Weights of a small mixture-of-experts language model, trained from scratch on English Wikipedia: width 192, 327M tokens.
Below are experts of layer 4 (counted from 0) of a mixture-of-experts language model. Rows are named router (the router's row for the expert), gate (a neuron's input weights, with its number), up (a neuron's input weights, with its number), down (a neuron's output weights, with its number) and show model dimensions 0-191. Each number is 200 + 20 x the weight over its row's rms, rounded and kept within 0 to 999.
Before each expert's rows: "comes before" lists some tokens at least twice as common just after its tokens as in all text; "mostly gets" lists some tokens that are sent to it at least half of the time. This comes from a sample of Wikipedia text that the model never trained on. Tokens count by the router's weight.

# expert 18
comes before: " of", ",", ".", " and", " in", " to"
mostly gets: " home", " area", " family", "ations", "ities", " case"
router,189,194,210,199,186,199,224,183,184,196,172,178,195,220,178,187,199,198,231,202,190,198,187,173,178,192,216,205,204,194,200,208,207,209,172,172,182,215,188,226,209,174,160,172,240,182,215,205,216,227,186,209,187,231,176,195,223,174,227,193,186,222,224,234,189,212,217,215,203,211,192,202,192,210,178,185,221,184,214,192,246,215,233,197,248,181,201,241,200,196,210,229,183,210,168,185,230,219,184,192,173,207,169,217,177,202,199,214,163,209,182,223,180,192,204,196,227,182,211,183,220,184,205,172,142,163,202,216,221,214,183,215,179,208,183,194,230,178,206,169,269,165,222,201,214,210,195,178,220,191,201,172,181,193,239,197,200,208,205,183,215,228,173,193,183,202,222,176,198,221,177,177,196,217,207,184,233,204,205,188,235,246,216,213,198,208,199,192,207,213,215,191
gate0,232,173,207,187,187,205,197,197,210,176,192,214,237,221,167,182,211,217,219,185,211,222,204,204,139,234,213,190,210,203,226,204,225,223,170,180,221,215,183,222,187,193,180,178,230,184,209,185,192,187,226,206,194,198,158,207,182,187,220,186,204,191,223,225,181,213,222,198,195,217,248,180,235,182,204,207,214,208,191,203,205,213,220,216,187,185,224,206,214,210,172,219,198,209,204,196,186,179,171,174,199,199,192,225,182,238,195,235,187,213,205,205,214,250,210,190,246,244,223,225,212,201,198,188,185,153,193,181,207,190,208,181,186,180,183,194,214,207,195,187,174,198,239,222,181,209,251,176,186,179,173,192,204,186,239,218,180,170,193,187,197,196,195,217,210,181,189,173,221,228,228,197,198,200,189,166,186,196,225,223,224,199,182,201,204,220,205,168,239,223,210,216
up0,254,180,207,201,194,201,212,190,211,193,195,207,225,221,175,195,222,212,191,189,209,203,196,203,175,241,212,215,208,190,233,204,196,212,186,182,181,202,176,204,183,170,197,172,227,202,194,175,191,199,228,210,191,194,156,199,203,186,235,174,204,184,220,236,195,235,188,180,165,218,245,186,199,171,206,186,228,241,203,209,214,221,241,194,203,185,207,231,212,188,173,222,224,186,199,196,217,205,200,183,185,203,213,204,178,238,169,232,185,247,195,202,225,227,229,216,239,225,226,205,201,181,229,168,191,147,192,202,194,208,198,177,174,184,166,179,205,202,200,193,184,200,225,191,173,205,224,183,194,196,174,175,205,168,225,215,184,195,169,212,201,194,205,203,202,206,185,214,197,237,218,174,210,190,179,168,156,186,223,229,211,205,184,219,214,217,196,180,216,231,195,211
down0,202,216,175,178,212,200,190,217,206,208,198,215,194,168,213,235,192,196,211,220,164,170,180,227,223,178,165,232,160,176,159,180,187,157,192,221,211,180,201,176,197,203,223,247,204,239,182,208,206,195,202,195,181,185,186,224,192,226,188,209,209,188,190,183,227,167,194,172,174,179,159,198,189,190,196,205,181,199,172,212,175,222,183,184,205,208,218,178,241,195,221,176,182,189,223,186,218,219,220,215,191,185,221,172,202,208,187,180,162,201,194,175,202,206,219,174,171,182,222,180,212,200,211,217,200,260,198,182,193,183,196,160,191,192,235,208,194,180,196,211,211,216,199,183,209,194,191,222,211,218,241,200,210,182,177,216,195,219,205,237,190,222,171,191,198,211,212,180,193,187,192,225,178,198,186,210,213,249,194,185,181,211,211,224,213,224,242,208,177,181,200,234

# expert 19
comes before: " the", " a", " his", " been", " an", " its"
mostly gets: " in", " for", " with", " at", " on", " from"
router,172,189,219,158,207,219,212,194,172,213,204,201,186,202,189,191,193,208,194,233,196,189,180,204,215,214,208,228,180,157,157,201,202,190,211,208,210,237,179,203,177,192,208,206,242,226,216,196,222,207,152,200,162,195,187,223,195,155,202,207,195,209,219,223,166,166,217,157,173,243,177,199,163,191,191,186,202,195,225,207,214,230,193,199,194,184,211,249,199,204,164,214,171,169,157,184,216,200,180,204,176,199,228,208,169,183,225,208,225,211,174,224,196,164,215,206,196,185,188,178,191,192,173,186,209,204,210,218,199,181,208,216,186,210,198,208,212,220,204,148,214,180,232,196,238,181,204,176,191,186,198,180,192,168,196,186,176,182,188,190,187,186,165,168,227,202,198,192,184,227,206,184,204,203,208,187,235,197,219,184,194,199,196,207,175,197,233,182,227,191,184,204
gate2,189,157,218,179,200,223,203,210,183,174,168,208,187,205,213,196,227,233,204,181,185,208,251,163,185,233,225,193,170,183,204,199,224,196,163,225,174,216,225,202,174,201,189,182,200,184,175,220,186,200,203,230,191,195,160,195,185,168,218,219,191,193,210,202,190,180,162,172,184,237,194,178,211,249,216,215,221,197,217,166,183,176,215,193,217,203,180,236,203,177,207,199,227,206,177,256,188,189,193,219,219,212,222,198,211,200,198,192,184,213,166,192,192,190,233,169,212,208,235,194,212,185,193,191,219,178,196,210,188,199,219,208,177,197,186,176,211,202,191,170,170,228,200,181,206,192,195,235,235,214,180,247,222,173,219,190,177,183,171,220,202,204,179,168,217,198,175,220,226,185,196,189,205,192,187,152,191,205,171,217,196,192,195,191,202,196,186,208,200,179,209,217
up2,217,213,206,200,187,197,222,201,212,218,220,201,234,211,224,221,224,195,185,222,195,181,124,229,199,189,203,207,229,235,180,215,183,220,239,167,237,203,201,217,232,189,242,235,189,204,240,201,221,200,209,198,227,214,234,176,213,181,197,180,206,193,189,203,232,211,201,220,202,166,200,183,160,182,172,198,209,178,175,226,198,224,194,225,172,198,205,183,180,209,215,192,204,190,199,160,188,236,205,193,189,196,203,199,203,176,193,221,230,225,217,229,236,199,169,221,207,194,187,215,183,191,203,204,183,199,185,189,216,205,183,174,215,201,211,185,184,197,180,219,217,170,223,177,218,203,199,199,166,168,222,161,189,204,162,192,194,170,190,186,203,188,203,236,202,221,181,187,186,213,204,220,182,226,226,252,210,204,244,203,209,231,210,217,201,188,204,194,205,201,211,186
down2,195,251,203,208,161,159,188,199,190,179,186,182,176,196,196,201,193,212,190,195,218,188,156,234,204,190,192,203,198,212,218,161,207,207,218,207,191,194,171,211,201,209,206,186,201,202,214,182,246,183,222,187,180,226,194,227,196,200,189,200,217,258,190,194,194,205,182,206,227,197,207,182,209,171,212,180,194,220,189,204,215,237,173,182,186,231,208,204,227,194,241,192,143,213,224,193,190,185,142,201,195,197,183,192,209,217,210,210,191,202,200,182,191,212,179,201,215,186,197,168,194,199,190,233,201,236,219,189,197,221,180,191,194,216,189,234,193,166,218,189,218,206,188,207,197,192,224,182,183,177,221,219,225,248,204,220,220,223,209,209,207,211,241,184,160,212,190,175,202,199,172,239,231,217,210,203,179,187,180,198,206,159,222,203,200,177,221,163,202,211,181,238

# expert 23
comes before: " the", " a", " was", " he", " it", " they"
mostly gets: " and", " with", " as", " that", " also", " which"
router,194,177,217,196,189,243,225,219,205,222,191,201,186,214,183,188,196,233,232,233,220,205,167,185,212,222,217,186,149,210,205,200,210,169,199,185,206,217,186,175,165,183,198,187,229,198,244,188,224,217,185,187,176,196,201,179,179,164,210,234,177,215,225,214,206,209,206,148,180,219,175,210,155,191,185,232,210,215,228,183,233,197,212,200,188,189,183,217,152,227,215,195,158,176,192,199,204,190,231,219,214,210,221,183,197,192,183,217,213,236,194,213,194,180,211,200,220,241,197,192,148,182,174,206,215,200,206,207,210,192,243,210,163,215,212,197,207,223,207,182,195,208,209,207,206,205,201,201,164,206,155,200,172,179,203,188,193,181,185,190,248,207,170,198,186,196,194,193,187,212,224,199,182,190,213,190,192,191,201,187,202,221,174,226,162,188,206,180,218,207,195,182
gate2,244,179,219,190,208,226,203,217,215,241,182,212,224,165,214,212,175,219,179,180,170,238,191,193,200,204,182,221,168,177,217,196,226,200,207,175,160,212,203,209,202,186,212,204,180,225,186,152,187,246,152,185,203,240,200,235,245,199,200,173,199,199,196,221,238,193,198,221,208,181,189,196,194,203,160,200,210,183,180,221,182,176,192,227,175,220,227,196,211,181,206,181,217,193,198,195,228,185,184,204,198,222,216,177,213,206,219,220,225,198,213,182,183,214,197,223,192,217,191,201,190,224,195,201,165,152,196,199,223,174,217,169,217,202,210,179,178,238,224,187,208,221,231,229,198,145,195,193,199,202,182,176,203,209,185,184,222,202,203,185,194,189,183,228,225,189,219,178,199,227,222,206,214,228,201,191,186,188,205,206,180,226,176,200,161,192,204,192,205,205,225,198
up2,172,183,229,204,195,184,219,214,201,172,214,202,212,221,197,200,202,233,242,202,202,179,221,202,211,183,211,198,226,200,191,195,193,199,205,228,199,233,224,210,166,188,186,218,207,168,170,208,198,206,198,164,200,190,218,164,230,206,177,205,218,185,226,214,197,224,203,213,171,190,195,219,217,228,191,216,211,196,194,204,198,228,207,200,188,233,222,189,151,239,211,188,190,229,220,232,187,214,190,160,210,204,202,199,206,163,180,193,212,196,176,240,168,174,202,194,191,230,200,187,210,165,209,192,227,265,188,157,231,217,180,189,228,204,208,183,197,202,203,229,196,181,168,206,232,183,185,179,209,205,241,211,221,209,195,197,171,203,189,214,198,208,192,185,219,191,192,237,214,208,189,200,183,202,191,217,241,256,211,193,193,151,165,200,201,184,205,178,211,222,211,189
down2,176,190,193,193,175,160,202,197,187,171,177,214,201,220,237,228,204,205,221,197,213,179,184,203,212,181,191,202,197,163,187,200,201,202,195,211,264,246,200,183,147,200,203,195,193,183,191,211,223,187,204,206,194,237,190,155,209,203,200,192,246,180,203,183,210,210,200,212,175,203,211,196,205,219,207,181,200,226,203,204,190,202,209,214,222,207,199,179,179,207,194,226,190,260,205,221,167,211,181,165,224,200,197,176,214,154,194,221,227,209,216,229,186,198,198,226,164,209,179,177,221,166,204,207,225,215,193,159,193,184,184,186,215,221,218,185,195,169,199,224,208,215,180,208,222,175,159,204,193,202,225,198,216,189,170,241,166,211,216,203,227,212,210,202,208,215,200,239,172,206,210,222,190,199,169,197,241,232,217,206,216,188,198,166,196,207,207,179,204,217,197,190

# expert 26
comes before: " |", "-", " The", "5", " \"", "7"
mostly gets: " exp", " fail", " Prov", " economic", " railway", " object"
router,199,182,225,167,181,204,217,203,179,208,185,172,170,231,210,196,167,217,198,230,197,185,185,197,204,231,185,203,178,181,156,217,215,180,186,201,208,201,175,201,173,179,213,183,218,215,233,231,215,216,178,173,168,205,194,221,186,200,197,229,172,213,231,226,175,161,227,163,178,224,189,193,177,188,175,206,224,192,208,177,206,226,213,226,220,186,204,218,188,233,181,227,168,191,189,174,217,209,198,206,204,207,196,176,195,171,191,234,211,222,185,225,209,165,211,181,215,222,166,180,202,166,175,198,187,182,228,223,218,213,208,227,174,211,217,222,194,198,217,182,204,180,227,185,233,206,172,172,178,204,167,197,175,169,215,211,165,199,213,179,223,199,184,181,198,198,211,175,172,231,203,172,186,224,187,177,200,187,218,172,203,222,176,199,177,175,212,197,203,186,179,175
gate0,217,167,203,222,198,190,218,247,183,193,222,240,189,216,228,159,214,149,226,199,218,188,176,240,213,198,193,198,203,188,206,223,198,196,233,224,185,190,163,194,183,187,180,191,223,192,185,211,243,191,230,192,168,179,189,187,195,219,221,196,215,217,180,198,232,235,202,196,185,255,208,203,212,211,193,212,219,170,212,159,199,206,172,207,208,226,185,229,192,210,185,229,176,206,225,197,194,176,213,198,242,202,225,171,231,197,229,209,192,198,209,212,195,190,171,191,202,225,197,196,185,212,201,216,183,205,185,207,173,202,225,189,216,177,226,179,208,202,181,165,201,200,174,197,205,186,190,185,207,198,218,205,223,205,203,229,222,194,234,199,196,174,196,227,164,212,176,193,188,230,194,218,205,146,174,200,221,196,253,213,211,210,175,165,191,202,200,205,228,191,213,199
up0,216,146,196,209,228,223,181,202,170,225,191,189,174,210,215,206,212,193,249,191,194,217,218,217,175,187,204,178,196,207,222,224,198,235,215,199,191,191,192,181,210,190,190,206,200,185,179,185,212,188,224,188,200,197,192,214,199,209,247,180,209,180,166,216,225,177,186,190,173,224,202,166,176,208,177,202,229,224,227,167,154,197,184,179,192,193,188,222,198,221,182,225,176,208,188,216,212,199,180,167,232,182,164,204,204,211,225,165,188,222,212,244,223,229,175,202,220,205,238,199,209,205,171,210,189,202,167,206,157,199,180,169,166,186,217,193,202,220,233,218,218,220,201,180,200,204,206,198,172,188,189,234,168,205,222,226,215,243,213,201,224,215,215,211,183,221,198,218,196,189,209,237,194,198,218,207,193,203,210,204,172,230,193,188,210,210,230,224,156,201,204,201
down0,191,205,225,174,241,208,184,214,193,192,180,210,212,231,214,204,171,220,176,222,210,176,226,229,207,195,192,167,226,198,210,221,192,159,143,224,208,206,189,197,211,193,197,187,182,189,221,227,209,226,202,180,195,202,205,219,188,184,202,206,212,208,184,213,208,180,209,188,190,180,212,185,190,226,213,180,232,189,188,219,166,197,186,199,209,204,185,232,168,214,170,224,198,167,197,201,196,186,205,222,205,193,215,180,225,181,217,180,177,221,205,196,211,216,169,169,180,230,222,240,177,210,194,208,184,180,210,176,195,176,214,159,183,208,181,210,210,231,216,190,201,205,144,212,176,227,196,170,176,158,208,200,222,190,206,212,188,186,182,178,215,193,235,180,193,183,211,246,243,155,203,193,176,257,221,183,194,206,219,234,219,206,184,209,192,212,175,193,184,208,197,185

# expert 5
comes before: "-", "|", "\n", "==", "The", "==="
mostly gets: "\n", "==", " ==", "\n ", " ===", "|---|---|---|---"
router,200,189,210,186,179,237,203,187,196,204,182,157,154,215,192,196,193,204,197,212,217,183,209,200,222,232,164,199,208,219,168,233,200,203,186,185,186,210,192,191,140,192,203,189,221,235,213,214,216,242,180,170,152,194,195,194,173,181,225,206,196,201,228,207,191,174,216,152,174,205,171,225,178,200,182,194,205,199,216,192,220,254,212,230,242,187,199,211,173,251,192,226,188,203,200,191,197,230,217,194,210,200,196,223,187,179,201,221,192,204,159,208,171,186,227,197,238,194,189,180,196,189,176,190,188,200,216,208,202,219,203,204,192,219,243,209,188,203,208,193,207,170,215,193,209,216,173,170,203,212,157,203,192,184,207,193,147,190,219,191,202,209,198,193,197,178,200,178,190,202,184,208,206,222,177,196,217,181,209,193,197,201,189,188,168,148,196,209,196,158,192,200
gate0,178,179,209,130,207,190,188,187,223,190,196,199,206,225,185,201,199,222,181,197,176,201,204,176,183,211,186,214,204,208,173,191,205,221,223,215,213,237,199,241,177,200,195,177,173,204,180,174,216,208,239,205,147,194,203,189,238,167,219,198,174,227,219,221,231,197,206,177,168,220,245,181,182,211,189,197,183,186,203,179,209,197,193,231,212,212,196,190,136,176,196,183,201,170,200,207,160,194,186,200,216,221,225,237,209,201,222,227,212,194,197,212,201,193,197,202,180,193,217,169,174,213,196,176,215,174,168,215,214,207,173,168,211,199,230,206,210,193,218,194,221,219,191,202,227,222,189,197,208,236,195,194,184,199,193,178,206,206,222,178,184,212,207,183,208,186,213,169,199,195,207,230,219,213,170,263,213,167,233,188,171,218,194,216,194,190,191,193,189,213,196,208
up0,212,192,176,176,177,241,208,205,202,180,193,177,214,223,216,157,199,196,192,178,186,176,177,233,179,203,206,184,194,238,166,168,154,180,186,217,192,209,205,233,214,203,199,206,189,183,197,202,206,185,208,184,210,215,205,206,191,205,167,190,175,209,211,216,214,231,176,209,196,204,156,190,231,212,202,185,210,216,172,188,183,200,218,203,209,226,194,186,197,185,202,182,223,191,237,203,181,205,215,192,169,189,205,222,136,195,189,196,206,197,200,195,192,254,209,198,202,200,192,237,185,142,212,217,183,187,227,161,210,219,210,190,194,173,193,240,177,173,158,207,208,230,187,209,189,205,200,190,196,190,218,176,157,195,198,193,183,189,197,197,217,180,183,227,180,171,194,199,213,199,197,218,146,212,238,220,196,178,207,207,205,196,187,197,179,186,235,220,187,175,221,160
down0,191,173,198,181,193,234,189,214,201,195,200,211,205,196,206,201,199,191,187,195,162,188,205,206,221,162,204,176,195,223,169,161,164,180,187,225,193,203,171,202,193,202,221,208,167,194,161,188,220,172,205,172,240,209,197,200,171,194,178,169,225,206,214,165,202,194,170,202,186,224,159,206,223,181,160,192,194,214,171,190,166,188,188,214,219,204,187,203,170,201,195,184,205,188,215,214,175,210,194,212,176,208,201,217,162,168,189,206,182,190,197,191,225,235,204,180,212,184,211,209,217,196,216,229,227,210,224,173,201,217,208,196,206,188,205,221,185,179,173,214,198,209,175,197,180,219,219,197,188,212,217,199,182,224,184,189,162,174,193,207,206,188,184,224,189,207,236,193,207,163,187,236,130,217,223,227,182,185,205,213,159,196,154,182,179,167,211,223,205,196,239,191

# expert 0
comes before: " ", "\n", " 0", " 1", " 2", " 3"
mostly gets: " |", ";", ":", ");", "):", "|"
router,211,199,207,198,189,203,201,206,178,206,188,198,193,209,188,190,145,221,222,203,208,209,204,193,208,226,183,219,187,196,173,204,220,206,200,228,191,193,172,188,170,195,204,208,226,226,209,213,202,201,187,202,186,247,180,213,180,207,209,271,187,218,209,213,181,195,194,146,197,203,172,190,167,218,185,196,212,181,206,212,200,260,207,218,195,183,230,217,191,225,178,192,182,141,200,172,229,227,201,233,184,191,202,197,184,187,211,220,200,244,181,212,183,189,186,173,250,201,168,200,179,189,182,197,186,186,205,214,215,189,226,212,159,209,206,206,210,210,213,169,211,186,212,182,220,200,187,190,173,207,172,198,193,183,236,187,146,211,205,203,222,224,199,179,184,172,219,175,184,232,212,168,174,216,199,189,226,182,207,169,200,208,196,190,175,187,189,205,192,166,213,205
gate0,190,214,196,181,166,220,200,171,190,194,171,182,207,184,210,172,194,185,226,169,196,212,151,219,187,207,192,214,187,189,199,238,198,198,216,216,166,189,208,180,169,197,215,212,202,186,208,169,191,174,184,209,188,216,194,205,203,226,205,234,220,171,205,204,180,188,188,176,211,216,217,216,189,214,153,231,205,197,198,215,189,234,235,222,160,206,213,195,169,216,172,195,184,200,200,202,221,220,152,205,187,172,192,217,168,184,206,189,222,177,173,203,189,197,203,185,236,216,214,192,189,178,205,223,220,196,226,189,210,207,189,186,158,204,188,190,220,208,180,210,182,238,235,212,198,197,184,226,211,208,177,210,235,217,183,183,159,188,204,226,202,200,205,184,179,195,151,178,214,206,154,209,164,236,203,176,228,183,221,196,190,195,229,172,211,180,210,219,209,170,241,180
up0,220,207,227,208,204,200,205,188,188,211,185,196,188,219,178,176,200,204,210,201,222,175,220,197,208,230,172,177,224,171,225,229,212,217,194,187,205,183,204,224,245,204,204,249,198,187,173,222,176,178,233,206,205,199,176,228,199,196,190,215,198,170,216,231,207,177,205,188,195,194,186,206,204,241,219,190,228,177,183,191,191,202,208,223,212,204,223,191,189,137,188,236,182,190,154,238,191,240,188,217,180,221,215,189,227,173,205,227,200,148,226,210,199,193,206,212,229,178,207,183,163,188,239,223,183,215,210,204,192,221,213,216,219,225,184,182,222,195,210,245,193,194,203,205,189,204,224,228,181,230,170,206,207,231,215,221,205,162,199,191,174,194,196,225,197,217,156,212,202,204,227,229,202,190,190,179,195,190,218,203,193,184,215,195,212,221,236,202,219,180,212,212
down0,221,176,198,210,227,183,249,174,196,217,199,198,221,201,230,187,193,196,206,207,182,232,169,223,199,220,181,185,207,182,225,193,185,218,198,198,204,146,174,221,204,236,209,230,198,232,193,187,171,201,223,223,205,229,173,189,209,193,214,208,194,183,204,206,229,168,218,174,211,165,221,192,199,207,189,232,240,197,216,178,178,234,215,216,205,187,195,201,198,172,176,208,235,208,207,192,239,234,166,203,203,198,195,222,240,195,211,202,248,169,240,168,202,173,202,223,217,176,202,203,183,189,239,187,181,204,203,215,211,215,215,217,173,211,201,196,228,184,202,194,227,215,182,204,220,218,243,252,196,187,185,193,234,196,197,193,203,176,193,191,203,165,192,211,198,190,188,215,182,199,198,195,200,174,203,165,227,170,191,167,238,192,200,204,217,198,206,207,184,193,224,217

# expert 21
comes before: " |", ";", "–", "end", "outheast", "id"
mostly gets: " S", " s", " sub", " Ad", " Sub", " Em"
router,184,163,218,181,183,207,224,205,203,220,190,178,186,224,220,199,167,226,196,202,194,182,205,210,204,227,186,204,184,183,173,213,225,167,188,199,185,210,181,202,173,195,204,198,219,191,236,246,221,208,189,166,182,205,190,225,202,182,216,213,181,204,242,205,185,158,198,160,186,227,193,204,176,194,178,210,239,196,198,185,201,227,215,207,218,171,200,206,167,238,197,227,178,192,190,185,220,210,197,210,206,201,191,199,187,169,184,229,213,225,181,218,223,188,194,183,225,203,161,171,202,174,168,192,181,179,217,220,220,217,204,220,179,216,216,214,195,202,207,189,213,179,231,196,223,203,169,168,188,195,190,193,174,167,212,205,161,182,208,174,229,214,190,164,207,192,217,178,163,238,197,175,172,220,189,166,208,192,225,175,199,219,175,216,180,166,225,184,190,168,188,165
gate13,206,220,208,212,205,199,235,181,184,204,195,230,209,204,199,225,214,192,208,186,206,185,220,228,190,180,225,210,190,207,190,211,227,206,183,181,158,216,216,178,227,202,201,216,208,185,226,231,205,210,208,212,218,206,170,181,232,196,183,165,178,208,231,190,168,240,231,228,223,220,204,188,220,182,190,220,188,211,182,166,182,178,203,184,195,199,187,199,195,185,209,181,197,240,205,195,201,232,201,167,156,234,235,219,212,198,188,195,218,233,200,164,178,262,220,207,200,176,165,155,188,201,204,215,188,184,201,208,245,190,190,208,196,223,202,200,217,226,189,172,189,193,225,210,187,170,195,185,185,184,230,232,198,230,201,174,171,222,203,198,209,189,197,198,202,196,239,187,197,196,200,170,184,220,174,219,202,206,231,203,221,227,212,196,165,221,181,214,211,231,217,240
up13,169,180,195,215,204,184,213,195,190,185,212,180,208,178,178,201,187,193,204,234,234,193,241,184,233,228,181,212,188,199,194,195,190,168,229,203,197,195,160,211,212,199,216,189,180,226,181,139,217,219,194,209,198,247,224,210,162,174,244,175,231,223,176,207,218,186,187,162,152,207,201,222,169,215,197,202,194,194,203,217,198,217,192,213,190,216,184,211,204,201,206,207,208,204,195,180,228,194,200,160,232,183,164,231,185,182,207,195,185,219,185,202,200,186,175,220,214,224,221,193,202,202,192,191,174,177,183,188,190,170,195,194,177,194,201,185,222,196,161,218,189,191,173,179,208,201,199,195,197,194,208,226,173,198,195,208,185,187,193,178,191,248,192,204,226,199,203,208,161,197,183,214,165,156,206,179,151,239,215,217,204,177,238,190,220,167,228,198,190,198,201,203
down13,146,180,198,199,201,190,197,190,245,203,176,178,173,202,180,181,180,221,193,228,227,197,198,197,210,210,175,192,196,181,198,203,188,197,236,207,207,178,201,221,189,194,203,188,196,234,206,178,175,222,183,183,209,218,186,178,204,181,233,237,196,233,168,240,195,206,210,190,186,224,223,215,197,203,214,181,169,206,166,222,199,229,173,200,195,261,204,200,184,209,185,189,212,205,211,201,192,225,204,208,216,194,218,156,201,169,212,193,170,174,215,208,209,206,180,208,223,224,224,178,188,226,214,186,212,217,195,193,215,160,203,218,218,191,184,216,222,200,157,262,176,201,163,199,207,202,240,194,192,195,193,222,181,186,248,206,207,194,194,187,190,217,197,222,206,191,230,224,193,196,238,220,224,193,213,224,168,242,173,195,226,185,199,175,195,206,221,196,204,175,217,197

# expert 14
comes before: " by", " to", " in", " the", " with", " on"
mostly gets: "ing", "ed", "ated", " made", " released", " known"
router,172,188,216,173,190,213,212,229,186,217,168,196,192,205,183,160,205,217,202,214,184,175,217,208,166,200,160,221,179,206,178,196,216,189,153,194,213,172,183,163,203,188,189,151,241,228,214,219,220,226,191,192,174,215,198,189,216,227,210,210,159,201,214,224,200,201,215,207,196,230,192,190,159,201,183,192,212,215,208,205,209,234,219,230,244,200,204,227,210,209,199,207,189,174,183,194,220,215,170,221,183,203,187,235,210,178,211,194,212,199,188,204,194,204,195,174,180,202,203,184,178,208,176,215,158,188,201,212,194,205,201,224,200,191,185,212,245,210,231,193,187,192,225,237,217,200,190,206,209,184,203,225,200,209,213,185,197,220,198,190,187,222,180,184,212,187,217,180,153,234,188,170,174,218,157,180,218,196,219,179,205,232,183,164,164,200,200,240,206,200,154,187
gate0,190,187,209,188,174,179,191,182,210,201,215,204,203,179,214,210,197,202,203,183,219,192,205,194,160,195,196,203,227,184,206,224,201,189,197,165,208,230,157,178,170,216,230,196,211,181,205,200,218,191,193,182,190,207,223,187,213,189,211,161,177,204,187,241,221,204,187,219,165,176,198,200,213,223,214,204,161,189,176,231,211,229,226,231,193,157,228,202,160,212,240,205,201,195,198,192,215,166,200,203,218,243,192,203,234,229,199,191,190,189,220,220,201,250,237,191,224,196,231,181,203,186,197,225,206,199,184,191,226,165,182,179,251,203,221,213,212,226,191,214,228,215,206,205,173,176,217,199,164,209,233,180,203,212,218,162,205,206,223,214,230,184,196,185,194,171,204,193,199,226,164,208,205,169,187,195,161,176,195,181,226,164,199,178,184,206,172,197,190,197,195,197
up0,193,195,196,221,185,186,205,201,180,205,230,175,192,185,188,223,188,195,198,190,191,187,212,224,190,203,203,216,199,185,229,205,176,194,204,184,180,196,163,200,208,215,231,173,217,191,196,166,210,177,204,174,188,218,239,180,179,202,176,175,162,204,176,217,219,215,182,208,153,181,220,213,205,228,200,194,181,193,204,221,209,200,211,209,188,180,196,212,170,215,213,212,196,200,166,210,194,171,190,192,194,241,162,186,232,212,181,205,212,215,208,206,195,238,234,158,188,195,230,188,222,222,191,207,217,193,187,208,228,179,196,152,203,238,226,191,176,213,202,210,244,190,220,204,178,182,228,197,172,241,204,195,225,184,199,186,195,212,194,210,239,159,205,212,216,189,184,201,197,219,158,199,169,199,206,189,158,166,223,189,218,162,207,180,207,239,187,180,151,178,175,195
down0,225,196,183,205,208,189,220,205,194,210,214,225,227,144,186,195,196,209,198,244,197,231,203,167,191,204,191,232,173,210,203,200,202,178,204,212,203,221,221,208,212,209,186,214,195,183,184,169,257,197,201,211,184,195,192,186,193,210,217,156,200,193,216,206,201,180,164,217,216,175,230,204,209,190,196,179,178,188,234,227,202,251,204,203,207,207,211,182,198,211,216,150,198,180,185,226,226,200,199,178,207,171,229,222,201,245,179,221,177,207,221,198,208,206,174,209,167,180,193,222,188,231,176,217,178,213,209,185,188,215,214,165,188,178,202,238,230,203,181,196,209,193,188,221,214,251,209,195,192,210,188,199,198,237,175,193,167,215,190,187,188,184,222,242,206,207,198,187,196,201,219,219,197,179,204,235,160,166,194,177,187,188,180,190,186,219,172,196,219,186,229,235